Weights of a small mixture-of-experts language model, trained from scratch on English Wikipedia: vocabulary 32000, 4512 steps.
Below are experts of layer 2 (counted from 0) of a mixture-of-experts language model. Rows are named router (the router's row for the expert), down (a neuron's output weights, with its number) and show model dimensions 96-191. Each number is 500 + 40 x the weight over its row's rms, rounded and kept within 0 to 999. Numbers have three digits each.
Before each expert's rows: a language model's description of what the expert responds to. This comes from a sample of Wikipedia text that the model never trained on.

# expert 11
What it handles: Common English first names and following surname or proper-noun pieces in credits, tables and lists, such as John, William, Larry, Walton.
router:490534493517510556504472542541480459513542450502495515476460501487484501456468503467476539513540549551486517564476487454512467529472536542550540544521513490536514581546471408525536470466517469511450459509514417484495460501540518469500510404581537478460515497535541479358502536546547482481
down0:461508424477476460480530543529516547507444450518483486514435468519472526480567456565489470470496503525491612531486472529513539568457433461485441498613506469479499484400535580469514487522526434562414517488542491472522467538519500505506507528515495538495564534563492505563512450499440543494
down1:527433499569586444523485459464497507502533522563431456476531552480523557513458564455486518499550542434520509547568462484489443530419530465531542535495539513457435467485508494419493567455466533502502549443512551490489530531458437497460575533500469452505471423572508476546547444493481502510
down2:494547578495463552551467494509582475460497456474441440510495446531511514504483471558545508565456523503519536508418508590573473516471491516504452448460449462468486473449544470491493482490495544522584520589491477496509506502511492527453536473582518530498448591462491536506476535474565422473
down3:488571486544503473521553495552432468556569535551533509443549465480416508480441546536475520448570540494501462486434476506473460492522498505539519483479475473476556504490549592458487515508516547549470500520466441449453482493410464442470510521442540500494506496523540546485534484464434551590
down4:444507521495409470533537470588450494549548541473567532494467491494546466553493531519445507500521530484426454529543505475514474514515474542523540446549494460495504524490452445478466531529560469520498542492493488564455510532485418506507502534507497473544461479477477496437466488525519542542
down5:444512515534530570538502486545498449431507476496495475498477516554519480455538502456478595468576480553467538553465504503479442557496410513482502574541501502546479502472433569520486459430508436542503490482554425518485492559506504534520538485485516558506550408474519488489440489520505586490
down6:471599488583493485491556481492462591487501540564458551521474492510588505548512515457455544428507558558453463525478514375471481538496475469531538519495474469543566430508434434483478492422507491493523504541503446528473544529498502558460441545464478495633501487489491462515490475510509525532
down7:470546507519545472427516496465470534552451565545531494453494465503469428560495525464507584459537451520522518548489494483532517493497413543471433538527453510532562612484517561515476451459497547476594550482536533437578399513488513502453568465507517483461508537510540468532490450540545527583
down8:548477517471480482544477491592471463556534493502465420527529496472502522492517428467447496531401464515390534437470504553504539526522455483524491442439483464475486484496551516517507491473443452482498439491557458468488480535505548470560454455527568539499513537448429454431483507472517465540
down9:549504515465429494481490467417549473528524531512493529501564478543570498512498534482461440462439482433549432558524513479562445532566473543465510445521537576496493491532476530527549605490438464456486491453414499457542435449499446520528547632508531562528481441544590526516563508509465516500
down10:511554529393457499522556539477489496520497447479534477474475512506492548463547442439453432564474518560494527542541490455471511536545422542526412491549489515524509487493531506556431462485536476534527461521557568514570430446520479550563514485455500524495561604490504484513481449531455497575
down11:519492524462461481514507505454452524513542485513466452478510491497478465459483542520482509475522477529451469515552514482525497547415481561501486431504509543486487513494474484488525542473528421412444368561512486489424463498504473576461429529533522498467546542415427592534489438569470460493
down12:531478453518556487574470461566563486572563533473492523500514431510518474530548487451480436498512469490470489469504476573479520429495475467519491476584436516461431500427516469405381466562520558589464575542564533525562499509450450511527535485487454515534556474507451542513457438509539451515
down13:552570411445486488529480538431516504549528499525482510494525563507408553545533466578480504517446458496453502575590474539521508573510560488462467489539552503475509487543581424463449511448475482460598529523523486567505582421515503511477571454500439430551530528470489494538490458502442526488
down14:461536498509445480492525495489466500500481461454503493460491494465530476475534396411513406578563443588482493504536487552477584554512488524533449420465471538546487521519550578535466453508440457501565536477473494508551430470496514488540480451479501482513515513520486491493473525541461489581
down15:452541454541496466439499426557476445460420581514467471579550602455450480456481506521519517557508496450480488526512520450506545481508495567454530507578529517468423520552540521450474503541576500523475475552452473517480539451459527492518510527402470508487491456571415457474412543540514544473
down16:514526552535557450556510500489598470579524585531504523528523572523546458478461514517503506431442520557451501537503530456561463484481495474456502455457543470439553549495487449464510469566581497475470424551540519485478574502535431499484505508521525473422539575567529494521575438538525491480
down17:519523447448551481457487500515453508479497405452494420504479495535498423475454382434592507551471475514457503550508540555464494543560447433470500461550528433482486493483494488473530533521503487495442479530516513514529461414538475518522476544444422487506511508429445588511456551556486466527
down18:549519522426483471521476497470494528532491497472578489544506492417461561507486486506546538428464533471525581502493462508478439557525467443466479585453534509505564445457479434492483481524501504480487476558535432492499516498495539481524516517451458521417430504574553577447475500483519484529
down19:519508468499516559472486515525485464485486480513470484423501475495594489541597497503522518471483524528484503535567459497487490436442444481401461463549464505460427496522522528530500538449471454477569518433528475501501568525493464577451499479535452532519428473457496431539437485482556538548
down20:514480547477504501591523536495526497481540479558514520537525483496550539540481469546526579502475481484455434482400463475440468471485527553439473581463461513449511492475434479523463471494497487537477539521532467480483498449506412548515452517467479507493455478533469467465530513443474496543
down21:450522487513570506500495493571495491502536502535497565513467522532517531458467511445464530519543481514570574515475485529562490488488565383498485536569449439482560466491544432631488494537560445473473578486511554480560522548529488541555583488568465495468464516443520529464517473510523516469
down22:506537546461483456560525446473528510536485538475495548431484484486474463497498518440608541504592497555560534459443489516524504498477476532494504455501512454542475541472534545476485494532523525468423544503503443556514425494521523497412491511523473543481541503447508501503470554560489533487
down23:490482442473440468419501484521516528566551557586522442445461489534552579453482468461445515505467487467529470573538500529567527461505549460483528418502503423499488531435512498499493487450453575497533550456515465505558489479506483514521547525536524570434489499431529434498491511459486533472
down24:476526544518451434532479438492449543513517476402479459486496518487554500468505493511565501583522510484577424512459457503425551472570414532544532571543473450521462525470524469515448526527485516546511474533439605585529517528525488469497521563413535544536483515481479528557528481469506468512
down25:531475529480489466510516477535529506522431528519492504522623528546541487503482506530506515551531524547492546578560502466515535553448480491483544514529524475493483455467448564475488432471426508535476443630463535480542514485465396566518480544501475420535534448541459550418524489516529442542
down26:525518461513497411462506479475495506477488472547454475559493499426475533455525485462536515510462498497538518558505489484452497516513458386490532496471438501484534499527494525461463474422471486539438551507470504507481555520476492608525504481439574443469530494515479550466523499445527502458
down27:470516574472569506508484478524466494541490478491497472530402489537542463522531504514557445477500563511459399453530523472445447479536452574419555516550566513524435467472518492427510526485481516447517580510448478405423576483442521513449401539488538493443498494543524515450541487517506472473
down28:440460524565547498485499498481487462492548533626397451532399481494543507438496481507495535490503528519476444502447525459531481518513531464551535476574528488427467503498479541502437421451549483424527543510608492481440486471561596478514551490498573518496464485486458560480511515526507491473
down29:488437425525468484438442478498417472453530417505430508469543523504482513487538535475477552518457455511530473489481474556560519534574479447495505511514508443497550468429562515539509534468406470477493506508461464459608493485476453489496531552532433435553465481567501466487470567500439526487
down30:455479533513554454437524497566513505504530458459503454497480494471463442502439517540510531495471542455499489520464497540471435497505487423425468461487540467459457516486469501590513585501457557475445441520412498491473510498447463502445505495481475534530435506507489503474483457496568530457
down31:538534425532490522482570482417540472590489437498457521459552544468469384455527535461474449487497536477489455506461511412451503530483541563488485532482458536499521440520432490508423442576493467455502462439588526509518544550419528432452407515469549502473555508547484481475400506479556511540
down32:555482519499514503587534422533548475449526515473497519494505530438455489464552525550491451435494581476473501538415565491509567554546455507489455552423444507549470498479562481462491481460519479560466482473472575483499532523519508478488548404471605465515499510457503562477548566484531435522
down33:438503522522433512489453405464437515495507492493506461576472445537468442488514494537540495509542531510497595521488472488512520509516492425533523525501473506536479515498479494550496493502544553515481573544430457486464461495491457489506456558567597452456486473484462548614496485487558561408
down34:514502505591460536469501461486493428512481455430528514493543564469511518502496568493553453517508602521465544507460491504386529473521513535508480532481486557400468535523462501465504520566581501501515582505513535531533514464508476443477504447615486456495479491509521477513517499523560498477
down35:513469399542540564541433467470570529496487504480496462490509470488559466417442559506516524471456518452487480465500474453496506495406464528505456486523456535516470415512486554533514493465546508515482497596495559442491537519505534528499452489496560451476522493597474504490533543500531414463
down36:461516528613522514474506481535511476375516459479456516483459531536477505521468507516540472556564488539507484508506442547519468523534534563490437546488577497540555454552513475501454440441581473496491449471492507520544512472454489485547499497444484506545542432466433459436529435502534543539
down37:447476508511483483472507464484468571479506507469484547442484442518573556522483480493529590484457537498500442553524473552532460465511457464421457470519531512444470455520554489449529497517537423553505508531531464522469541486496422595539521576516452532542452500506510529503454512438505499399
down38:478484541469523468469518421537456459608515530463460518437492453460552508548494476441484495499480496491510510537549501472479564563511503409437479463545484489487444497414478511457509543469578554497515504479498548452504452486520545515543451540470439456514515595524464500546518495519460468460
down39:468436560537491443440547490488511425442536540474539458461471520444599492481512568492491558486456519491477500437550530571508498423569440494519537445498567543519427379429512501553511492528465530556538551472441456462521507469503490485567626508511533496458543521547494511514450493522504502429
down40:500537519550541495502454556478593483453473547490516439502496500524492460483596505504469605448539543472528451527436529475629490572534430529475536460509491500485447500469469540548465510492479589440477545461506460475518477456513499523475493508556472519506446473548500465488502438558544424482
down41:567489502441440493490472431455490576558437502525560434551530557492449464510504577451493449427494555517495566441522489455489542499544512481435448494483451566483491506492503389514556480519555570542502506564510530571572522506445488511463497467484553533459479548514492558474482541446551463511
down42:436559543479436449504468529530461494537532490419508498442601457452432583506545436424537482487490484548536541621495470549473518564479442517449471526525498435388482521519487483467416492504498522514471486534545507522465496471517471512491548532479546570463495500482472462524486440553479489452
down43:486473517467479507466527511513523462485521454507552609444574509513512483533525504512511547493524512521494547544526474483510526545565502466515470509475549532463458484430501407534401437466466490506458439514534511507464564493464534570476492455520537513556547416505464565529438471449559473552
down44:515475586490485462548494563479499572454544484520435457465498466585549463503477562470518466517507496444468523496488546578498434473507532549537580505444560466530526609573517473475455509594471476590515504490509444498451500517503459496540469461546595518566544507485425436524542480556479516508
down45:494601561497505498469501499579500470539469495426539523430430526521469401502516508508514522452571446462462533526554467482457527573483518485507547522505531471474533474433526542520458523519520466407578469478493462538472500577469441511439565502482448547538512518500421452507471458522492505550
down46:505469537504503447503502481484569510546505534531542527539572476494594488553446521559466617448467530441578517435411496479552406415453458430424469553490492544502517477473447527463513566572532520481536513512502533512489551516474509523474506548511493526527456436543506515485484474406498479482
down47:484493577537532431467526499501511549465488508461508499454456523491506499482445463430506528492485516499420522546484573614581511546481472542541439465582429543514507504505422531547528507490497564497415487514516536515522507523507489466445489435444572492522492524511474453520435485527511513488
down48:493419451514513494504480490538543549491359484556492521483489499499556453446462582529570509409509567495508522500505501526519555502489534539429501501524484517423555454499456492454489438500497496465522568492507490476538448487470534547444466521457452417567465504498488521480459534502492560503
down49:513513491503468412518569479501497445526459519545490497518478475470481462516545549479484482423477544521494469459456451448440540480531556541418500377504489520495438451538512595481528455466504480528497517459493538497463451480496474538526479469440547458561452548459491456462505534499482499492
down50:452482490475523485546578498535502570514469522490503553484537472480508548501454512525488518509546502448579532533417445572549514520445505473577534470502513496481550472558481498403533474531458457484506515504519442467497462459469500419399505509551492483493477484472512488482545496435502540554
down51:484577532510549554485537509501485532522526547508498509548505523510489482477485430483437457577512545482559519466457487481494536489493428515455528525528506492439529479499479452530530510496463507551484469463464461442465621433450524520527530440492527524556465461605544503562455507473525527470
down52:446537541472462441526486408423507500593496530503587564475591451495496505533501526509490491520462511490464447517526517533594521546430417570500528460545499467534473506486437481504492567476512490497410458546467540508436512454479479521538525505525561484477563466574517524512564467500484512467
down53:466450435461536499429527509464514464532517458511526499464436493523539463513464514440553477431443561543488415549550426508491611507502516561543430445467484507525541442536510476505528565506494501498482500473467460523494484521494461513499431477515492526522509524519495470466510404548488425412
down54:505489480534491476526526539482537480493484541489495544540559470434480515528443507453446505379543496380447573503496511560494463503472497539441525486431462504532521436524549526429486505606498512464492525501504506431494454493516486514560523496511469561550468441474506515498489548507504626469
down55:485469533496476551482535515514463479493483432489464410455546487526490495410514562596535514479500535474524468509543517470480467535602462517508536484427541544492497471550528514500477531521551495426523446467542507500403539481537505508521529463473480527513465529589452569475512539500589586503
down56:427479548565464471485501443556505485517506507539535549513502505464519555506516468537503503534500458417528502555508504574555488465511472481525542476509556539518558517537514512500518496545479508473451531449579470470498470539529517546543594561510509505547562523483536545492512525568526525521
down57:552541568500551448574503604490507556475481472401528518504454483506500514433516465470519423494517473516512541460512568536489564436506545508461493538433428574566479546473455499461490476497521541498494450501506454482461467498428532541491434476483524539552517496438428469521396488571455482552
down58:601506408487482538537533402596473550491492488474465458546536442524542484427516468481508473509544452523520469498481485441494510442529510497467450482519527517494442456506501475551569472493501556468548501553482492487521472406573522493498513467518480502459501508515528494418418515489439462532
down59:538486552593582441452525423442503508579448457494475473480574508482538530545417439501498520511475494497494501499496479565530545500498477514520538517532474507573474501456550528491508554564488481465433583501494495495547457499441424546538431543478504487495472505583579556483531514485543444470
down60:531512376466433500588548504419497509529496519454465510516488496511528489555475506480481450482439557498495513484458512498416521436496500483514470520494467512492529467564486490505503497490422468525525508482490522442517565545468539569584461470427520477402494529523568494455458455500526445523
down61:485511444435447446447487457495515480462509483453488542513446527442530526532502526477475532466523511461522549491529473490433516456522467488497513462532491511478437482587476462476473431465567454539516488487511489484543546485519500466547526466467531520482549522592512524503492499522597512500
down62:454445496552462493514480490473497487410554489506443570552481538500504525459537529532469578544525490435480492467451507551509530565520482575547512452496480475516532492557412469515492493521518530484492492512512425555518527502491424466490516450564529468468458485459576518435502505473503532493
down63:479510484488513508472440452565449570583509530550500549538495533431454518464514443432504474458525523470486541477543528512540432445510533543495497481570493458546495469491479483457446575480513519536527484621594444485524422460453509520474430405561466508458442501525464502500422458476423494518
down64:431524548505524465520509527421564527438479515518466512485547478521538522514494498459472537446462505521550502559447536525474582482519550468558502442403488485426468489517500474485439491551506530489432432506481494506504506583471497494526536470472558545469427535428440456483430517517492442512
down65:463588542591500430492527589463553514573489426540545468503461480470494501490510491484550469422466471551456544555542445492508508495523516502496528502503459470514491515527471408528466519541504449530490482508471452479531562443454463607561526493449479422440537549509548528506523534495537472513
down66:525515451548489569485504503464483449468433465489538518465499457571600427507536477451489510589491514541492508511491492495452502533494393507513479498443502445432487533457437519446509499629474491514449518510508527448479480466514563517498559480432513465514466459490499505528501588489527513451
down67:458506462553521531491442470500456529449489528509489532539500506436479497565440555515535462527474439485494469514560503457479436556531456499437407559442593511527403556439492571499495523469577476567463438513512451532522499511473481590628504534521534530512463482529495515512552486457473505481
down68:523481524495424518462479510448546470550487527549516440456468517586565505472504520491553508565544504478427441442483513569379567523456425530484493480490503472521568484510487489485532546496540487483470531497470474526526552477471493496497467454486478540509462510579556484519458472559448540506
down69:528498560523470540438440534544481531508514536542463466419452480528551541486445526525460524549532491563548471492447514490568433446480544498513500493569431500477505532550552466450543528489410425508530467529509557458504526561584507472397537460526487510470503520474506443489508493519495578513
down70:510486535423502532497516504535524559535496541409505541471519463498497459435425433515504515398434525507514500524494413485507528508518487489504553584441554515486515465486527488474500536560530504494427519499488449510476493453453505520486500494453466490490505528537489445489554513404478471470
down71:483452493496593492459456474440479541529480534462467505458470474504507519524399548518519487448549513513519489452485478459547391449554523563476539549513484490532512489394511528543482429540521499482521443519493492473497529526471494535474483550464515438496521511458436488460490399509525436477
down72:504497475515569497537543517504522511515540475486531503528545553433518520531544520474525499509494494515462478539512500566492553535492550520474459484536424480503472525537560561515515397566449537465470556410530528491494540489569524425475520504525487574577589562491458530484472490573467490519
down73:492453508538407504491488500518508522563480464410518480469459503522425613464474524500488523482554523498544510523559502459450492535521533560474478420530519464509454499548427555505516519467513484497447492497504460533505486506532494408499423455508485558480524491462492528590517519585509479524
down74:507498488438490455529450509528486413521520412507451508474490476428461508518425559558556503410439522517556461544546540540500454478513472476472481567540439472466539500461395531492507526579473483534462505459549483513546535499520549472461496528563546459523489563514521453536447548562509502462
down75:481477506451467429530518554466536470517478451533543501527514526539479495415585462478507527489493476531444552417446501479449541519566490436604507472512475563533537544458455498496480547497473502451505477511457471589484578528542511457491494539461529500486417514512510467470544480541440483555
down76:481517406493550469454535416484533460461519517546442542538496557501463521473509485533597544514517443468457552510442458416582468432525492513572485551520544499474470504464428496492503474511516497502490496502429439485515509558541466491488501445481500448520547462443501535473571555509446458444
down77:495498544559441510475445539562517468517478460578470388506445535473482389525553530466456479453500505503559443546420448498546460459434528519495540341506462485481514506514569508547520517490467496508475517503453581481486486499534535482478518492511540514546525521490484465533528500518545501448
down78:548471509531483496491505484496540510509584557508490534561551517476502500540498551558442507458489493492504458541532534443562449474511506444458495513470581513480540518492492543504533523510486475530545494460509519435503536618524494494443546525564542478494436496482508550433514578416511577429
down79:458482475496441528503566539414530571424541504538503536490435511525548559529511483497467508449494478499519498461441508461472468510484529586563504519459458477539551479561516505433517442455472551467512493502574475502450503484524503409409532521508438486584550497546534466464460482509504482480
down80:508589464540524520508537553459513482512413496454511528443447510422542466466558468500515508481492495496446480479542457467488489477500539500501537549489511410507531432470483422544525473394435556419515482477492504548465482520421479543533486483509522435463512533497538496529507539530466487467
down81:568517531521463499512490415507465471489532479437524501480469498522464558551510521543508555436531460536535533483462471506591397478533508483485496449478523560501495505462497412525563452425452423536506458505494532447502489494526514563554533502488478531398591508579513463466487498487527548484
down82:499497494533530477511529542482417526519508474406506473553554509455422538453529554539585539521546512549495489511492507514570488469488448524492444525553508486571562481471446491474491534526581459462497513437509551517491539504450445513459497432514496533559511499472508503552533510538496473413
down83:501480573559478479544513565492563504482516494489438530530432473500478493460527508473551471557596531547498520528546514534486554543524505504513515518529512494509475462526551494502427432473488455472479474536507511530497542490440510476489495525511526485529511414554576508522519479628491512491
down84:493473580534515499539501436506471511524500506561485557512529518496515562546475489581542536563542520481498481526475487524486444561467459481585597507491468550492506470459499484452458482443502464467499490527584528546468513570460457527492512478507498500494501456488553521559432538476617518434
down85:483521467486561507491575487457521532518444509472489489490489421519460498484520481507501441523424442512441451525498518488520525430562553518513522518552510431513498492510534479501585516420526515537411471543433493456385448494454546487499495482495524453489531526470531493538485526552460487523
down86:566515507539498488492445567491454503449460477455494565476464418489484478428525483546546545479430557481602582509561501590533469490503501463508481500457478485443485537567483471525584516536569476494547572500494553559484508536460457505481511505503497454466515477502488470407492495492448464450
down87:440560473486443537528524490514510469520498515508435496504492518602568531553490497528484505503445543508505519456500473465529505407492502549496487501513476534455509447488528463502518429500513494520488449435517463507490507431507510510419499476542540524523534473436478516482537466488417497427
down88:475483574542456412448508526549544409501503492503532509444483482506449433624536490509477495552591492499506466448474507509528485509563491489435524482525480526517514434511489581516520484486551546478468503534448594514499488487546474485495443472510533517486485438527528454558494473500463512499
down89:541531489439462501468462534524564552488480462489510525519469510494502484523484516550483569551496522522498602531393483531533490508524486565556524470546510439475524394457525439540477530573477446498429498437441534539461558395495446504406488520433503516525552480528488501537530546428470467482
down90:477396459487485490467498477535474495481555471433484528498570551477549521496505446585519531450546535559512533509481484483553565498526521553558449500474540432527465525477471514464515457578517519442519473544514593511528556468480474551462428541578492439428510475497531492480484506554510500510
down91:543564464498504538493498445496517506541481516491558525519536473460419532551485541452593504570499541498481463609529454511474495525478490471520462531491573508539491466499469430542465520419565498463528505511400515530495487456448499509508429492521454485506428502536510566521553488545538475468
down92:539502532524529476540468535562533467449487509471442515482506538554468526471483485545511483526520474548506512496508446533511484478573556504500493492475492455470466522436437468555535504437528488443396433492405424494486501459552441522487523442479455521482483457508501507464456492524475538526
down93:455446544456439457548495463500454505517493477474539503398465546451529458491452543482544522523521488486526553399457485504471390472493478469494548430478515514524500454474547519521459517462527531548457548441495499537438442506452440539524550515552517518526404503470504504513552455467509452500
down94:502461509500535435530491435484527448541509529521507536451468571448541568518507454470436559518512513436511459465451511511471492454432445546537422503448440486502474553540437453533519467518523460472539526530487484508442472500508492472416537425482526497444484403530530502436541559431529466525
down95:527451551529495525553517423465561465502479479547512563569559443489389413499430504533511619534448471462552560419472462522445478539487534449478487573492457472500512434494458511466530528519495439488512582565469527453487546489464529510446493518532437529542515473507478548462524448464435501584